Weights of a small mixture-of-experts language model, trained from scratch on English Wikipedia.
Experts: 256 experts in each of 6 layers, 64 SwiGLU neurons an expert, 6 picks a token, a softmax router.
Training: a variant of SOAP for the experts, 791M tokens, 3019 steps.
Below are experts of layer 3 (counted from 0) of a mixture-of-experts language model. Rows are named down (a neuron's output weights, with its number) and show model dimensions 0-255. Each number is 128 + 24 x the weight over its row's rms, rounded and kept within 0 to 255.
Before each expert's rows: a language model's description of what the expert responds to. This comes from a sample of Wikipedia text that the model never trained on.

# expert 51
It responds to: Given names of people, often in sports draws, lists, and citations, such as William, Robert, David, Emilie, Peter.
down0 [127 151 145 138 126 105 145 113 141 178  80 149 112 139 143 142 109 159  98 135 142 146 106 109 169  94  91 103 117 112 105 124  71 140 109 116 117 144 140 125 158 150 129 130 175 130 117 130 119 154 128 106 106 111 122 152 124  95 125 150 103 143 122 107 165 109 146  99  95 168  93 114 169  67 126 145 123 142 154 117  89  98 123 117 124 138 180 151  99 110  78 154 127  74 126 103 117 134 121 146 174 108  93 156 133 147 147 126 160 117 114 161 136 140 121 101 109 154 121 109  94 118 105 150 119  63  71 121 119 138 150 119 131 102 123 143 112  74 110 114 108  92 140 125 165 113 101 114 150 116 139 113 143  98 119 117 147 171 103 140 158 104 173 128 124 119  99 177 103 142 109 129 128 133 107 154 125 150 105 127 127 127 145 120  92 106 144  98 116 111 143 121  94 127 162 130 153 142 126 105 111 128 146 125 116 141 118 130 101 138 143 185 112 134  96 168 136 151  99  87  81 123  93 143 149 160 106 159 139  91 122 106 155 138 112 138 137 173 167 162 169 121 125 164 139 155  93  90 117 144 122  99 130  92 127 115]

# expert 45
It responds to: Word-final suffixes, mostly plural s, also ations, ments, ces; plus age in Born lines like (age 49).
down0 [100 141 117 132 141 120 102 185 112 111 139 127 147 133 137 138 126  92  99 128 176 108 139  93  83 101 125  94 151 125 141 158 110 115 132 122 175 121 139 155 120 116 125 134  82 125 131 103 119 142 120 123 113 127  95 140  69 135 117  93 144 146 106 186  94 125 152 104 121 120 112 140  93 143  80 138 123 140 143  96 122 116 119 122 102 108 138 144 124 115 103 163 105 125 146 137 145 118 150 102 146 119 121 151 156 163 181 110 104 108  99 126 139  95  87 130 138 119 108 132 115 131 128 126 119 118 101 127 123 120 128 114 161 129 109  79 123 122 109 113 104 112 180 138 131 175 151  82 121 190  98 147  84 116 146 109 106 151 143 181 147 148 143 100 111 142 146 115  89 140 111 131 158 156 107  76 175 129 159 150 143 123 127 113 188  67 116 106 155 138 123 133 166 105 116 103 128 121 129 111 127  92 133 144 136 134 152 108 112 133 123 119 111  77 132  75 156  96  96 101 111 119  91 141 115 111 101 108 182 136 108 119 152 156 146 163 110  73 149 132  99  99 145 137 178 107 149 122 108 112 103 125 143 122 137 152]

# expert 13
It responds to: Numbers and quantifiers such as both, each, all, three and four, plus short word-pieces like le, ce, mer, and blank lines in lists.
down0 [110 148 147 130 132 120 125  96  90 142 145 135 115 129 110 194 164 144 111 124 162 168 145 136 125 121 139 145 145 111 106 121  92 134 150 149 142 150 163 137 165 121 140 105 126 103 120 108  65 132 108 170 154 176 126 114  92  97 110 116 139 143 108 101 131 122 129 111  85 113 127 138 137  82 111 206 132 145 143 141 167 111 119 132 143 126 141 123 123 174 133 137 149 151 136 138 116 145  93 121 147  92 127 141 141 167 157 154 150 154 142 133 132 158 144 107 110 126 138 148 137 119 128 122 144 157  92 123 157  81 149 120 156 104 106 158 178  95 124  72 150 136 168 152 131 136 125 144 119 153 134 119 118 110 114 156 139 148 127 140  85 164 121  98 142 141  91 114  74 109 126 110 150  81 118 149  97 103 133 121 160 115 112 174 141 124 107 128  95 125  98 100 114 126 143 145 137 147 107 156 150 140 139  88 125 158 129 145  95 113  80 120 147 136 117 116 125 169 153 119 135 135 108 181 155 144 102 162 123 126 127 141 154 148 109 111 150  85 108 164 135 101  98 165 157 127  95 149 107 122 115 166 103 204 143 101]

# expert 5
It responds to: Names of countries, nations and places and their adjectives, especially States after United, e.g. Australia, British, London.
down0 [100 143 134 160 146 112 126 154 110 137  79 106  94 130 127  91 154  69 111 138 151 134  97 151 149 101 142 114 129 142 143 110  51 107 149 143 127  98 145  96 138 151 162 109 142 100 164 156 110 151 133 133 146 115 109 132 140 100 157 155 115 134 137 130 124 119 171 130 129 151 128 121  86 189 106 148 161 124 113 129 171 122 120 138 144 141 130 118 112 151 133 166 137  93  66 106 159 104 147 139 122 114 146 144 136 126 170 107 150 111 147 128 113  99 132 184 132 108 132 121 144 146 107 146  75 143 111 138 140 112 136 135 131 145 168 142 149 144 147 149  91 184 112 125 141 157 113 133 121 148 143 102 181 108 138 124 124 112 125 125 117  99 164 114 110 120 108 119 126  77 114 106 111 148  86 119 101 171  99 138 100  87  86 128 128 117 102 125 114  98 135  92 103 140 116 123 130 135 152 107 137 111 150 165 187 131 152  59 115 138 139 108 114 104 127 151  89 130 103 149 102 133  90 118 162 119  98 148 160 119 132 136  89 180 143 111 124  95 118 136 122  83 111 146 133 141 169 108 149 138 139 145  94  94 117 104]

# expert 10
It responds to: Line breaks and ==/=== heading markers around section titles, mostly the blank line after a heading or between paragraphs.
down0 [132 106 142 134 114 132 105  95  90 104 131 159 117 104  88 170 131 152 124 110  76 119 117 128  97 105 102 140 103 104 149  96 130 150 203 121 126  99 139 154 159 131 144  98 104  98 155 150 145 123 141 111 146 109  96 105 114 119 145 128 143 133 137 158  52 181 104 173 173 121 105 145 110 156 130 106 132 100 142 141 134 128 112 107 195 134 165 112 113 138 136 102 157 124 152 128 128 187 102 119 126 125 152 122 112 100 117  84 133 114 126 128 130 124 118 157 119 120 142 130 100 133  88 106 120 144 145 153 126 126  94 131 173 128 139 103  92 152 143 114 107 144 125 124 152 144 166 102 183 127 122 141 149  97 119 102 116 158 147 154 135 168 108 127 116 106  87 125 112 146 121 170 132 130 120 124 147 147 144 140 165 129 126 142 144 114  81 161 158 160 162 128 117 143  86 110 145 139 131 112 148 148 159 106 179 137 155 138 134 150 165 129 106 163 106 119 168 133 104 125 100  88 145 107 119  60 103 176 142 159 125 138 115 144 114  93 153 142 162 152 111 125 138  92 127 123 114 143 124 163 153 107  99 140 136  96]

# expert 38
It responds to: Prepositions, articles and colons inside proper titles and names of albums, books and institutions, such as of in "House of Representatives", by, de, von.
down0 [134 150 153 127  99  91 167 133 110 123 115 113 103 130 126 143  92 147 123 113 109 107 157 114 113 150 131 114 136 112 104 123 161 123 158 107  98 106 125 135 117 118 150 100 126 166  92 142 136 136 158 159 134 127 160  92 105  79 124 120 136 124 151 184 133 125 125 184 153 147 143 130 108 127 103 128 179 168 107 137 138 138 115 165 144 134 117 130  41 106 120 167 123 138 171 163 129 147 109 133 150 169 124 100 140 122 148 135  98 103 136 128 155 124 119 128 138 137 125 106 171  92 159 125 121  92 140  83 138 145 128  93 112 135 146 103  97  77 117  91 103 128  98 108 121  90 142 120 155 173 128 132 155 107 108 148 111 127 103 124 104 103 129  94 156 115 156 102  95 127 112 163 126 116  86 171 122 137 102 105 129 151 132 102  93 136 114 135  68  83 107  98 123 109 156 134 109  98 171 105 131 135 113 128 122 107 124 125  97  99 140 140 101  62 114 155 146 159  93 140 159  80 153 142 147 113 136 131 141 140 153 112 111 125 125 132 122 100  93 142 114  98 158  85 126  90 167 143 104 144  94 121 142  95 119  93]

# expert 55
It responds to: City, state and country names and their final parts, such as York, London, Angeles, Quezon City, often after in or a comma.
down0 [131  51 147 147 164 160 109 146 144 124 154 185 165 127 142 120 126 148 124 119 136 114 104 115 155 169 102 111  82 126 156  89 151 130 129 119  76 130 132 115 135 153 133 120 180 143  95 137 119 141 151 167 124 130 126 133 109 106 122 126 143 108 104 140 117 105 137 121 108 128  95 132 135 137 107 120 119  96 168 154 172 127 106 131 127 188 103 130 102 113 120 154 126 138  77 146 122 114 127 170  92 109  82  91 141 136 138 114 167 105 126 118 123 129 110  98 109 125 130 142 130 135 153 133 112 144 129 190 160 117 161 115 158 120 165 106  57 126 148 119 106 104 101 145 157 159 100 159 154 141 166 153 117 111 122 132 119 142 104 122 153  97 103 106 144 144 121 126 115 157 111 123 119 108 131 153 132 161 145 138 143 106 125 180  88 128 135 112 112 134  76 127  97 119 117 128 139 111 121 145 141 137 118  73 103 113 185 115 144 127  98 159 131 120 142 127 126 162 152 121 164 147 157 139 147 149 158 168 140  59 132 105  88 140 120 168 137 127 156 115 137 143 127 164  94 130 172 141 106 131 152 131 118 170  86 129]

# expert 7
It responds to: Middle or ending pieces of rare or foreign words and names after a short first piece, such as Cou-gar, men-age-rie, Bar-cin-idae.
down0 [155 130  84 103 113 147 141 116 105 131 125 110 133 101 125 163 153 100 137 124 113 130 123 109  86 144 117 164 149 127 158 138 114 124 107 120 136 129 163 102 131 174 104 105 165 116 128  81 128 140 132 147 131 152 134 138  96  95 134 113 112  86 114 138 144 151 119 125 106 129 124 163 134 111 151 156 136 126 133 109 144 110 153 161  77 116  98 165 149 166 141 124 172 159 159  77 141  85 106 123 115 137 104 147  79 105 125 165 154 135 117 107 123 168 110 115 163 135 120 154 102  95 107 102 122  97 129 113 109 117 152 127 142 130  89 175 158 130 143 134 132 126 118 114 138 109 158 160 102  99 171 114 170 142 162 154 136 108 151 139 187 131 126 113 174 115 166 145  71 137 151 179 110 132 136  87 151 101  76 106  94 126 107  49 131 121 126  96 160 112 131 104 200 138 110 149 110 141 121 123 114 128  89 127 127 127 147 156 105 143 116 134 119 119 150  77 111 146 124 137 175 116 120 165 125 137 130  98 118  92 158 133 124 139 145 121 108  86 139 168 123 148 135 122 157 111 129 159 121 132 141 125 169 120 146 121]

# expert 53
It responds to: Units, codes and values in data lists and infoboxes: lb, mph, miles, mm, (0), JPL, CAS number pieces, release fields.
down0 [143 102  76 137 175 169 111 101 176 106  78 134 136  83 101  93 123 137 128 112  97 141 123 148 122 121 101 120 137  99 113 112 119 116 114 182 114 175 104 144  94 139 171 119 135 105 122  96 160 116 116  97 177 136 134 163 136 170 102 155 137 128 151 148  87 135 154 116 109 114 125 142 154 139 105 141 120 136 130 124 133 148 127 143 122 118 158 191 156 140 111  99 124 117 111 168 121  90  98 132 123  94 112 128 102 162 108 161 163 123 153 122 116 100 138 148 124 187  94  83 137 118 162 144 166 118 130 103 141 102 132 131 140 110 136 125 108 121 158 128 117 152 150 119 121 124 109 101 134 165 125 127 146 172 138 139 134 122  98 163 117 173 127 164 118 108 150 129 145  64 147 153 112 131 165  88 124 113 137 145 157 110 128 115 103 114 112 117 107 119 142 136  99 121 195 144 159 182 133 118 121 121 151 129 134  92 111 129  94 131 157 132  80 136 147 122 144 157 138 143  69 125 109 149 158 107 151 108 140 123 100 159 118 134 137 115 118 157 173 133 118 171 153  92  99 132 144 150 125 144 164  95 106 117 152 127]

# expert 29
It responds to: Subject and object pronouns and demonstratives in quotes, commentary and narrative, e.g. it, they, him, that, us; also ellipses.
down0 [164  94 110 104 113 159 127  94 130  87 153 170 121 112 106 132 136 154 100 138 180  95 137 106 152 124 130  83 148 103 107 110 131 127 108 137 118 138 125 155 113 107 133 136  94  90 124 118 132 119 135 139 165 181 107  90 133 155 121 109 139 138 103  91 160 110 162  95 103  90  92 129 143 133 137 145 149 101 124 134 131 135  75 131 113 190 103 135 150 100 109 141  97  97 103  88  99 133 107 104 125 124 154 128 103 119 177 123 156 119 103 105 122 152 138 162 121 140 123  99  97 122 106 161 140 150  99 109 147 131 157 142 137 150  93 136 102 191 152 161 136 132 183 118 170 151 124 109  96 106 101 113 154 171 162 136 147 128 105 171 128 137 127 117 162 105 126 131  92 104 104 136 184 119 119  92 108  96 119 136 133 136 124 142  99 115 133  71 110 144  88 137 130 104 179 154 144 118  97 139 152 145 156  70 127 123 116 129  99 129 140 156  81 126 104 113 133 100 180 140 126 147 117 105 137  98 110 157 126 129 118 145  87 124 106 110 153 129 116 136 142  92 153 117 155 131 126 113 114 126 110 154 162 124 138  91]

# expert 58
It responds to: Given names and honorifics starting a personal name in lists and tables, such as Sir, John, William, George, and country codes USA, ENG.
down0 [141 150 117 131 157 156 117 133  78 140 158 140 104 138 144 139 151  95 108 179 113 119 121 153  91 132 127 179 128 137 119 136 118 144 191 139 112 205 152 136 149 113 126 121 121 128 124 106 171  95 111 114 113 146 111 144 107 197 122 128 147 111 105 131 137 157  92 146 168 133  80 116  76  92 149 152 172 143 135 113 130 175 102 117 136 114 115 105 114 118 117 123 141 139 152 110 125 133 143  98 105 106  80  73  87 124 116 154 104 132 122 148 168 162 128 126 108 117 138 134 145 148 145 138 163 127 127 131 102 113 123 131 147 100 151 142 159 141  89 136 104 144 119 108 113 132 114 141 119 129 146  71 100 151 152 131 114 112 141 129 141 148 119 150  98 112 100 147 133 106 166 137 130 155  90 159 126 134 137 100  97  84 136 130 141 109 104 147 126 146 121 164 132 129 123 136 125 124  72  78 126 113 106 142 122 148 151 180 154 150 113 188  80 153 110 132 124  94 150 170 151 165  84 104 119 127 124 157 109 108 147 120 117  91 138 157 190 122 152 121 142 105 119 158 100 127 134 127 148 149 139 108  97 132 110 102]

# expert 50
It responds to: Single digits and separators in numbers in tables and census counts, such as the 3 in 1,390,912, plus hyphens in compounds like 8-bit.
down0 [132  79 139 103 110  97  97 138  95 162 135 151 106  68 139 140 121 130 116 159 122 147 131 127 155 112 122  90 126 130 168 100 110 162 150 124 160 147 121 140 152 158 134 126 133 108 145 153 106 131 134 130  94 121 150  94 140 101 145 124  82 115 148 137  98 130 155 107 164 145  94 113 107 105 104 115 153 155 151 109 125 119 136 127 122 120 147 143 120 161 119 177 148 143 147 181  89 101  98 170 160  82 105 107 112  76 140 113 161  92 147 191 157 129 104  93 112 164 152 119  95 147 144 147 114  92 148 168  90 139 155  91 118 116 141 131 163  89 121 127 135 140 119 153 113  84 129 152  98 110 109 123 139 148 130 144 121 132 101 157 142 131 120 143 108 154 112 125 120 135 117 152 124 119  93  84 119 127  83 114 100 154 134 105 126  81 108 132 146 133 152 117  94 103  77 149 133 100 180 123 122 126 115 133 115 166 108 140 154 154 149 109 118  79 126 144 102 114 119 158 157 135 130 125 138 128 147 190 151 131  97 131 163 118 137 108 141 181 112 135 116 152 154 115  94  76 132  80 105 136 140 105 147 113 124 108]

# expert 1
It responds to: Final word pieces of non-English personal and place names, especially Slavic, Spanish and Nordic ones, such as -ić, -ova, -sson, -illo.
down0 [159 122 139 115 116 112 147 141 170 148 101  96 134 112 120 164 106 145 115 109 139 138 128 124 144 126 161 126 101 145 122 146 159 113 113 118 122  99 113 118 156 154 115 180 210 171 115  88 112 102 109 108 104  85 117 113 102 126 145  95 147 138  60 158 120 148 162 143 114 105  90 159 157 128 132  83 150 140  84 136 131  98  93 135 128 135 146 100 151 128 115 142 132 131 135 120 129 161 105 157 107  86 156 137 169  87 120 110 117 106  73 111 154 136 127 111 114 127 127  93 111 148 137 137 140  95 137 115 115  73 149 135  81 130 106 144 154 120 124 145 119 151 157 111 120 107 138 124  94 131 114 129 141 153 165 122 113 137 152 116 105 108 163  94 140 132 149 137 169 103  67 143 147 137 159 117 109 116 119 129 103 164 110 103 157 145 122 105 106 126 185 115 173 153 140 110 117  99 151 139 134 117 121 151  98 132 102 108 136 139 114 144 103 163 166 117 122  70 110 137 148 128 120 155 125 149 118 115 152 139 104 117 165  84 134  90 134  76 138  99 177 125 156 106  79 126 132 141 128  86 106 126 118 140 164 151]